Experts of a small language model.
Size: 12 layers, vocabulary 2048, 37.6M parameters.
Experts: 32 experts in each of 11 layers, 96 SwiGLU neurons an expert.
Training: a variant of Adam for the experts, 271M tokens, 8271 steps.
Below are experts of layer 2 (counted from 0) of a mixture-of-experts language model. Rows are named router (the router's row for the expert) and show model dimensions 0-63. Each number is 200 + 40 x the weight over its row's rms, rounded and kept within 0 to 999.
Before each expert's rows: "comes after" lists some tokens at least twice as common just before its tokens as in all text. This comes from a sample of Wikipedia text that the model never trained on. Tokens count by the router's weight.

# expert 6
comes after: " ", " E", "-", " (", "E", " \""
router,219,216,183,181,225,168,257,182,224,166,196,115,262,221,230,242,242,211,186,207,166,191,197,190,208,238,151,139,174,208,242,147,239,267,206,181,190,246,205,105,195,127,180,224,170,184,248,191,247,224,214,171,166,243,228,177,203,220,218,178,264,219,182,288

# expert 2
comes after: "u", "i", "a", "li", "o", "gu"
router,167,100,249,211,216,170,199,194,198,216,168,245,217,222,213,171,202,139,250,177,191,159,199,198,63,208,175,120,238,221,276,141,243,178,196,203,183,143,193,258,196,205,200,183,271,233,226,223,231,224,184,172,243,228,182,182,180,228,192,119,183,197,211,212

# expert 18
comes after: "\n", "-", " ", ":", " of", "ic"
router,189,228,233,169,222,257,144,146,269,250,172,209,227,272,171,320,209,252,152,243,139,202,207,178,187,202,195,211,186,204,145,185,220,201,194,193,216,157,190,145,289,139,256,168,131,175,278,203,264,236,216,176,221,139,198,260,168,191,152,190,131,232,280,182

# expert 9
comes after: ".", "n", "|", "al", "b", "-"
router,170,199,129,153,171,176,212,138,130,173,254,182,206,159,213,244,224,265,250,240,170,192,256,132,216,207,223,255,188,180,227,190,172,243,206,216,204,166,161,122,261,162,240,185,153,188,91,232,208,260,251,171,218,170,126,132,213,203,241,220,213,235,110,165

# expert 20
comes after: " ", " C", " |", " c", "C", "-"
router,155,177,213,121,181,259,195,164,138,135,245,234,211,241,226,203,232,307,154,188,173,252,218,155,246,175,145,295,215,158,198,182,217,233,253,187,186,267,219,205,232,137,174,181,152,277,179,199,263,218,222,186,157,233,200,213,208,170,204,198,237,283,164,210

# expert 3
comes after: "s", " S", "S", " in", "th", "p"
router,198,194,126,214,190,214,174,262,216,226,167,216,255,183,207,252,213,238,213,247,247,144,194,255,224,254,179,241,218,161,158,263,232,219,262,253,256,201,222,240,193,250,248,118,197,127,263,202,161,200,203,183,203,265,252,226,166,169,196,202,212,207,208,268

# expert 15
comes after: " the", " of", ".", " in", " on", " re"
router,229,207,137,218,211,221,197,228,173,202,258,179,178,175,157,215,154,166,242,187,191,261,289,206,233,154,230,206,219,285,229,249,253,201,96,207,173,254,248,207,276,250,179,117,184,223,193,240,138,134,278,198,253,139,122,238,237,221,153,215,166,132,226,150

# expert 14
comes after: " P", " N", " T", " M", " |", "N"
router,204,151,282,190,168,213,286,188,227,222,223,264,143,162,246,193,202,295,220,234,216,132,170,204,223,207,194,203,182,197,165,245,148,250,265,193,158,257,194,182,217,155,102,237,228,257,221,201,217,148,175,174,276,205,179,198,280,196,200,162,152,181,177,224

# expert 27
comes after: "\n", "-", " U", "ed", " R", "T"
router,290,231,240,138,203,215,256,198,231,187,253,242,174,183,221,190,164,261,176,226,201,235,204,183,213,229,207,179,162,135,182,281,177,214,119,213,208,306,178,120,206,121,227,213,174,196,204,252,190,157,147,174,199,130,187,221,241,186,209,251,148,130,255,168

# expert 22
comes after: " ", "-", " (", " E", " \"", "n"
router,222,185,208,160,187,208,210,297,203,186,189,230,248,205,177,200,269,229,194,239,150,216,238,175,180,185,177,151,291,166,206,207,260,234,136,134,204,245,235,90,234,178,186,242,213,201,182,279,273,153,164,108,197,176,154,192,203,158,179,261,245,182,226,76

# expert 5
comes after: "d", "w", "th", " W", "st", "ed"
router,244,269,122,228,204,123,157,154,163,198,159,216,178,201,223,235,201,178,167,110,170,174,223,218,199,195,187,159,149,140,206,163,109,151,157,212,168,174,219,186,149,241,270,125,192,201,234,181,117,192,236,196,163,223,304,226,160,262,258,182,245,219,205,228

# expert 17
comes after: " G", " C", " K", " L", " S", " g"
router,181,240,223,177,184,239,239,176,206,139,291,238,178,232,164,224,200,214,138,285,187,194,167,220,218,238,227,146,142,132,194,201,121,153,239,202,223,162,216,172,187,157,271,174,176,231,186,125,151,247,184,227,181,245,188,111,245,160,146,152,169,198,160,210

# expert 1
comes after: "'", "\n", " re", ".", " \"", " ex"
router,176,258,228,278,202,184,170,231,230,197,206,191,186,237,159,169,214,134,206,207,195,252,227,197,196,219,196,210,216,188,154,202,273,193,182,120,213,275,194,216,154,140,155,193,147,179,215,151,265,205,245,182,179,200,185,279,153,140,198,238,252,234,240,197

# expert 13
comes after: " f", " de", "f", " F", "s", " in"
router,189,147,218,196,232,138,197,138,181,210,214,164,194,173,201,263,193,161,189,84,184,203,208,243,244,208,196,242,223,158,195,196,215,181,217,252,177,163,187,203,243,260,188,190,144,167,204,178,129,169,194,220,187,208,297,223,225,269,217,166,235,227,191,201